Experts of a small language model: width 224, 4 picks a token.
Below are experts of layer 6 (counted from 0) of a mixture-of-experts language model. Rows are named gate (a neuron's input weights, with its number), up (a neuron's input weights, with its number) and show model dimensions 0-223. Each number is 50 + 15 x the weight over its row's rms, rounded and kept within 0 to 99.
Before each expert's rows: "mostly gets" lists some tokens that are sent to it at least half of the time. This comes from a sample of Wikipedia text that the model never trained on.

# expert 0
mostly gets: "@", " Miss", " Oh", " New", " Que", " Los"
gate0:24 37 65 12 29 41 66 44 30 38 62 57 64 24 58 36 47 48 55 34 52 62 55 60 58 49 40 33 55 53 46 42 44 43 54 38 36 59 33 57 27 51 61 53 53 47 60 51 27 35 51 39 38 36 38 56 67 46 42 53 34 52 42 26 47 45 49 57 49 56 70 55 43 43 40 51 35 49 18 43 46 69 54 49 50 48 36 47 33 44 69 83 46 48 33 59 45 43 46 38 83 56 55 28 44 99 27 78 23 70 54 46 46 38 48 28 50 39 55 59 53 54 39 57 42 47 36 52 38 49 38 57 57 36 53 35 73 06 44 26 27 38 64 34 66 50 42 18 31 40 35 51 62 25 29 21 56 27 49 47 42 36 30 39 47 62 78 36 45 67 39 81 34 43 52 57 57 73 60 50 41 52 47 31 51 64 70 45 36 41 44 71 46 31 53 80 71 61 48 33 33 30 50 76 25 27 88 62 36 30 76 45 79 52 52 59 17 60 53 50 43 34 44 43
up0:47 52 42 62 53 15 48 58 66 32 66 33 65 32 44 68 50 48 49 65 43 38 25 36 43 48 44 50 31 33 55 49 61 19 22 48 51 41 44 43 52 27 57 29 45 68 71 59 56 55 24 52 61 27 43 71 42 44 59 47 65 38 40 83 56 33 61 64 45 31 46 71 55 65 60 65 77 54 56 66 44 40 51 48 61 30 54 62 55 20 26 21 38 32 57 35 61 63 45 52 41 47 44 70 36 27 56 16 47 37 35 21 34 91 30 55 76 48 24 09 32 83 51 53 18 75 73 42 59 33 69 66 55 41 43 57 38 60 83 56 36 52 71 53 37 30 65 72 44 72 59 48 53 60 41 54 43 63 49 73 50 43 48 69 45 41 18 44 59 50 61 48 58 67 38 41 18 50 61 45 32 35 57 57 44 56 35 33 49 45 38 47 29 24 47 52 48 29 54 58 39 71 83 54 58 56 45 42 58 67 36 41 27 65 62 55 63 67 42 36 41 45 48 64
gate1:36 43 77 30 24 46 54 65 39 39 10 69 65 48 50 57 47 27 49 42 81 61 64 73 66 35 51 54 61 64 44 56 06 37 34 73 19 26 52 45 22 65 64 62 70 77 52 47 63 78 54 47 68 46 71 52 53 59 59 63 30 66 50 35 22 44 27 69 65 44 64 52 54 45 60 60 44 34 74 46 42 66 58 61 70 57 24 59 46 61 93 37 55 60 48 62 60 56 42 24 69 61 15 62 47 74 57 76 66 37 32 51 25 60 33 43 34 43 50 72 29 49 27 43 37 49 53 38 40 43 60 46 26 28 24 46 82 39 45 35 43 49 43 55 60 63 50 50 40 41 42 47 87 47 62 43 14 51 52 44 49 59 41 66 64 70 45 51 52 60 53 57 60 54 44 81 46 47 28 69 55 62 45 37 57 74 82 56 42 48 38 38 55 33 48 54 74 54 41 32 45 71 40 74 49 60 57 59 50 35 53 40 58 62 55 56 32 65 47 46 38 54 36 52
up1:45 32 34 57 64 32 55 75 42 38 64 73 53 64 16 34 45 36 59 30 77 31 68 46 37 29 41 53 46 42 51 46 15 55 58 66 23 58 59 33 45 57 72 56 59 63 36 27 20 43 57 39 53 68 92 76 73 70 50 72 39 50 58 41 27 37 33 65 70 51 53 65 55 44 41 54 68 30 37 62 61 74 48 54 25 86 52 54 30 54 67 38 49 36 41 39 63 59 43 50 54 83 27 50 39 49 52 62 27 68 54 54 55 81 53 27 28 40 56 48 53 72 38 43 44 59 62 49 39 50 49 71 36 61 52 37 40 59 40 49 28 71 78 51 30 30 40 26 53 38 11 53 57 63 39 36 24 65 48 45 72 32 43 78 45 59 46 50 69 21 44 82 65 48 73 65 29 52 66 65 44 32 58 53 74 53 51 52 48 20 49 42 64 61 71 59 56 71 43 35 50 37 56 30 41 43 46 47 56 41 64 51 26 59 36 60 43 51 64 33 54 35 46 47
gate2:79 48 53 66 41 36 58 67 78 67 34 58 36 32 51 62 45 47 36 52 94 64 59 25 40 43 42 33 44 44 74 50 27 19 50 69 68 72 55 62 48 66 00 37 42 52 63 62 46 48 52 51 46 53 59 45 43 63 28 55 41 29 67 27 36 52 58 50 42 25 81 68 34 43 32 50 56 62 47 55 51 62 50 57 62 60 75 34 56 36 67 41 24 33 52 63 52 59 43 22 55 54 29 50 66 74 49 58 64 62 70 00 44 42 54 11 58 52 51 40 60 75 27 59 47 39 39 49 41 48 69 49 64 31 52 22 50 67 33 61 67 27 17 51 55 51 35 32 30 64 61 47 26 35 44 39 40 55 39 25 58 33 75 53 54 45 74 42 68 57 39 60 68 50 40 78 52 51 53 67 48 31 71 42 50 78 52 63 49 38 49 54 38 54 34 59 31 38 28 54 51 26 39 51 30 56 50 47 39 50 60 56 49 51 35 41 73 55 45 29 36 62 42 57
up2:56 26 39 43 64 28 49 68 45 36 20 53 41 77 60 73 49 26 68 62 59 80 52 28 45 71 57 24 40 58 48 33 34 30 57 52 59 51 45 65 65 71 14 61 52 41 55 38 26 44 32 62 59 54 65 43 66 52 43 40 24 30 58 50 35 64 38 44 34 34 65 64 49 17 61 67 41 56 55 36 59 54 31 51 61 45 68 62 42 33 66 33 47 67 84 52 73 34 58 35 40 35 52 45 41 53 47 17 52 51 73 30 52 51 57 43 69 48 47 47 72 71 04 58 49 22 31 58 58 70 50 51 75 51 46 62 66 68 34 50 49 44 57 29 49 47 62 43 37 76 53 59 31 39 38 35 35 45 62 31 53 47 51 55 13 27 63 65 45 47 32 66 88 45 72 74 38 58 32 53 51 29 73 50 54 52 49 52 55 50 31 52 49 87 44 35 14 54 36 49 69 34 39 51 47 61 48 44 05 52 54 62 43 53 58 47 52 64 57 48 55 65 36 78
gate3:47 66 61 61 54 28 55 57 25 70 46 66 42 47 73 34 34 72 45 48 38 22 49 48 36 27 71 34 54 36 53 63 38 27 74 31 28 52 55 55 40 51 47 73 02 74 35 34 39 55 49 67 41 64 40 29 33 48 35 64 54 54 48 66 53 52 32 34 56 49 45 35 69 66 45 47 66 69 78 48 54 79 69 34 39 37 59 42 51 57 54 41 31 48 80 37 32 79 28 68 57 41 40 58 49 65 23 57 22 46 44 36 52 43 32 42 31 48 67 41 31 54 38 63 14 38 37 54 42 51 53 53 65 50 59 49 54 27 76 89 25 16 50 61 45 55 37 55 59 71 66 58 33 51 67 60 34 34 44 36 61 80 59 52 49 75 34 48 37 11 44 41 65 52 45 20 66 39 45 38 57 66 63 38 39 59 47 58 46 50 39 67 41 60 58 50 36 51 44 38 69 51 53 59 49 94 35 72 49 46 51 73 79 60 69 61 47 65 47 49 67 41 30 50
up3:47 58 44 56 27 57 33 68 50 86 62 64 42 45 45 65 56 29 31 49 64 54 43 52 48 48 65 53 39 27 65 43 49 54 26 44 58 46 53 50 38 50 50 44 61 21 37 59 20 46 26 29 33 28 41 67 73 44 64 11 41 40 66 63 48 36 58 61 35 46 64 36 46 51 44 29 53 64 63 38 17 37 55 27 41 57 50 59 29 34 45 36 46 49 37 53 28 43 66 31 54 28 14 60 27 24 95 48 73 53 42 43 48 06 66 32 45 76 14 47 70 37 30 38 67 49 50 53 52 56 43 55 34 44 62 40 53 56 52 48 62 66 73 63 35 54 97 41 35 39 59 61 44 54 32 30 51 62 64 41 53 56 66 62 39 48 62 35 36 36 45 47 28 39 49 66 25 39 25 57 68 63 44 71 68 78 49 44 44 40 41 51 71 43 62 38 53 71 33 50 56 70 34 83 60 38 50 35 60 53 39 21 22 28 57 64 47 54 64 59 48 58 43 42
gate4:56 62 32 45 28 50 61 57 51 16 61 35 32 39 60 75 49 55 47 61 39 67 47 48 53 25 89 33 50 56 36 52 52 19 54 38 14 43 43 40 53 22 69 42 54 47 64 36 59 49 49 31 68 21 67 59 85 40 42 57 59 55 52 74 39 63 13 64 67 63 47 57 40 25 40 71 49 09 64 58 29 27 59 82 41 63 65 52 70 23 72 64 69 59 59 34 39 62 27 73 46 64 54 56 50 58 69 38 31 45 51 16 58 43 36 52 40 34 54 60 38 75 34 58 38 56 43 39 46 50 43 59 41 41 82 56 69 67 76 17 53 44 55 57 52 36 48 39 63 62 41 65 36 81 51 49 43 49 58 35 42 45 54 51 45 42 51 59 07 48 57 52 63 63 50 38 81 55 61 42 55 37 56 42 64 18 41 58 54 67 60 38 48 58 53 34 42 63 74 35 41 44 56 11 46 49 28 63 41 41 41 45 72 51 50 32 25 50 57 42 40 60 34 46
up4:39 32 51 58 29 53 54 68 63 19 64 60 66 44 36 71 39 53 48 70 23 73 38 49 61 44 57 45 43 61 55 71 53 34 71 19 39 40 24 36 52 24 46 56 51 57 51 38 38 56 30 16 52 31 43 60 85 60 51 81 38 49 26 37 50 60 44 58 60 61 36 40 39 46 50 58 42 23 68 78 42 38 51 82 36 65 33 47 74 55 51 46 64 61 31 42 30 52 43 62 67 66 43 51 46 19 79 14 47 36 53 33 63 63 49 63 48 53 49 51 54 60 45 56 60 30 40 34 62 37 30 47 87 44 63 61 63 71 82 45 37 33 57 47 56 22 36 57 55 49 28 59 68 63 53 41 62 57 64 50 49 32 64 49 56 62 44 42 43 42 58 45 39 58 55 32 60 56 59 49 62 40 55 46 53 34 16 58 59 83 54 52 27 48 44 38 79 65 75 18 33 60 44 53 59 50 39 75 28 57 14 28 79 41 35 66 13 48 44 35 53 38 52 66
gate5:40 34 47 45 83 43 59 61 57 55 50 34 71 37 45 16 25 57 02 42 64 66 54 65 51 19 50 62 51 49 56 52 46 36 43 34 37 44 20 78 34 57 63 52 60 38 73 68 23 36 41 44 33 45 52 75 54 45 52 20 46 46 28 45 42 88 23 56 46 38 58 86 33 45 83 21 62 48 33 46 39 70 40 64 51 57 45 13 56 45 42 45 36 53 47 37 35 59 30 52 47 57 48 47 51 58 50 64 35 57 41 71 40 39 70 48 62 59 64 56 68 54 62 27 37 39 39 32 46 40 67 59 31 71 65 54 52 45 54 56 22 35 54 48 61 91 38 44 37 54 31 33 47 55 47 68 67 53 26 50 56 68 57 23 58 62 49 47 39 72 44 57 61 73 58 61 74 68 16 21 50 81 50 43 43 49 33 53 44 67 49 58 32 62 77 34 94 49 52 59 48 28 60 47 58 61 55 56 67 47 32 50 47 44 49 47 34 55 67 39 48 48 31 53
up5:49 62 73 58 31 59 32 46 57 41 45 54 27 64 52 66 70 59 80 53 49 60 54 33 56 75 31 41 54 74 48 49 49 64 65 64 73 39 68 19 73 44 56 58 33 53 16 57 83 54 58 62 84 88 47 38 56 55 41 68 54 58 69 54 46 21 73 41 59 48 48 29 55 71 21 75 24 58 87 35 49 49 71 44 44 62 55 78 54 45 37 48 58 55 52 77 41 61 77 55 47 57 56 50 42 44 53 32 46 23 34 49 47 58 24 54 31 64 51 63 28 36 57 75 51 63 59 65 62 51 47 46 58 51 46 56 55 56 60 27 81 49 39 35 33 30 69 59 28 44 83 52 55 57 42 34 22 55 64 43 41 59 28 61 48 30 59 66 58 49 44 49 57 23 34 42 39 41 91 67 45 50 48 58 47 62 61 53 65 57 65 52 74 25 16 61 15 70 44 45 57 49 53 26 47 55 53 41 48 52 55 48 57 37 67 29 50 42 40 67 41 65 80 36
gate6:47 68 36 51 53 40 39 41 39 57 49 66 67 43 60 46 37 56 29 73 73 22 37 52 52 74 26 60 43 40 65 54 50 53 44 36 33 41 58 30 47 62 36 33 47 36 10 60 29 61 41 49 37 18 18 65 70 80 66 39 49 24 70 63 30 44 56 53 31 49 45 50 45 54 58 50 41 81 48 58 63 25 62 87 48 45 47 37 27 36 88 57 50 41 53 51 20 23 43 56 45 64 43 38 41 32 48 64 53 13 61 58 29 38 47 61 47 53 45 43 49 63 49 41 66 55 49 52 43 38 72 65 35 40 54 65 55 63 60 49 47 27 52 40 33 45 31 71 30 47 77 46 61 44 48 63 44 31 38 60 50 24 54 58 10 42 71 65 24 59 44 42 65 55 74 49 03 40 41 55 60 67 67 73 44 58 21 38 33 57 50 47 52 68 42 72 38 54 55 59 50 55 77 86 37 29 43 30 45 52 38 45 38 32 53 47 58 32 63 37 32 50 29 34
up6:50 31 51 45 34 48 65 46 30 22 43 65 46 26 33 55 28 50 51 38 34 46 55 45 49 75 56 80 54 38 54 61 50 34 77 58 27 30 65 39 45 44 50 09 37 48 55 72 77 72 19 44 83 18 71 48 36 41 64 28 55 46 51 47 28 69 57 49 40 63 25 37 34 71 43 59 44 67 53 47 20 30 49 37 61 55 43 41 55 34 65 36 17 44 49 51 24 56 60 45 75 41 50 53 61 36 48 48 31 26 45 56 72 31 66 36 38 41 33 42 42 37 54 45 52 22 50 48 29 40 40 77 39 61 45 52 63 46 29 37 47 32 33 31 54 52 25 74 55 45 74 52 56 76 48 36 67 68 53 73 56 25 35 53 40 64 36 53 48 47 41 14 66 38 63 51 61 41 28 50 50 80 34 57 68 57 61 63 60 54 59 64 33 63 50 74 53 62 69 61 54 57 47 63 65 47 68 22 67 42 72 49 54 25 66 42 46 07 35 47 68 59 46 40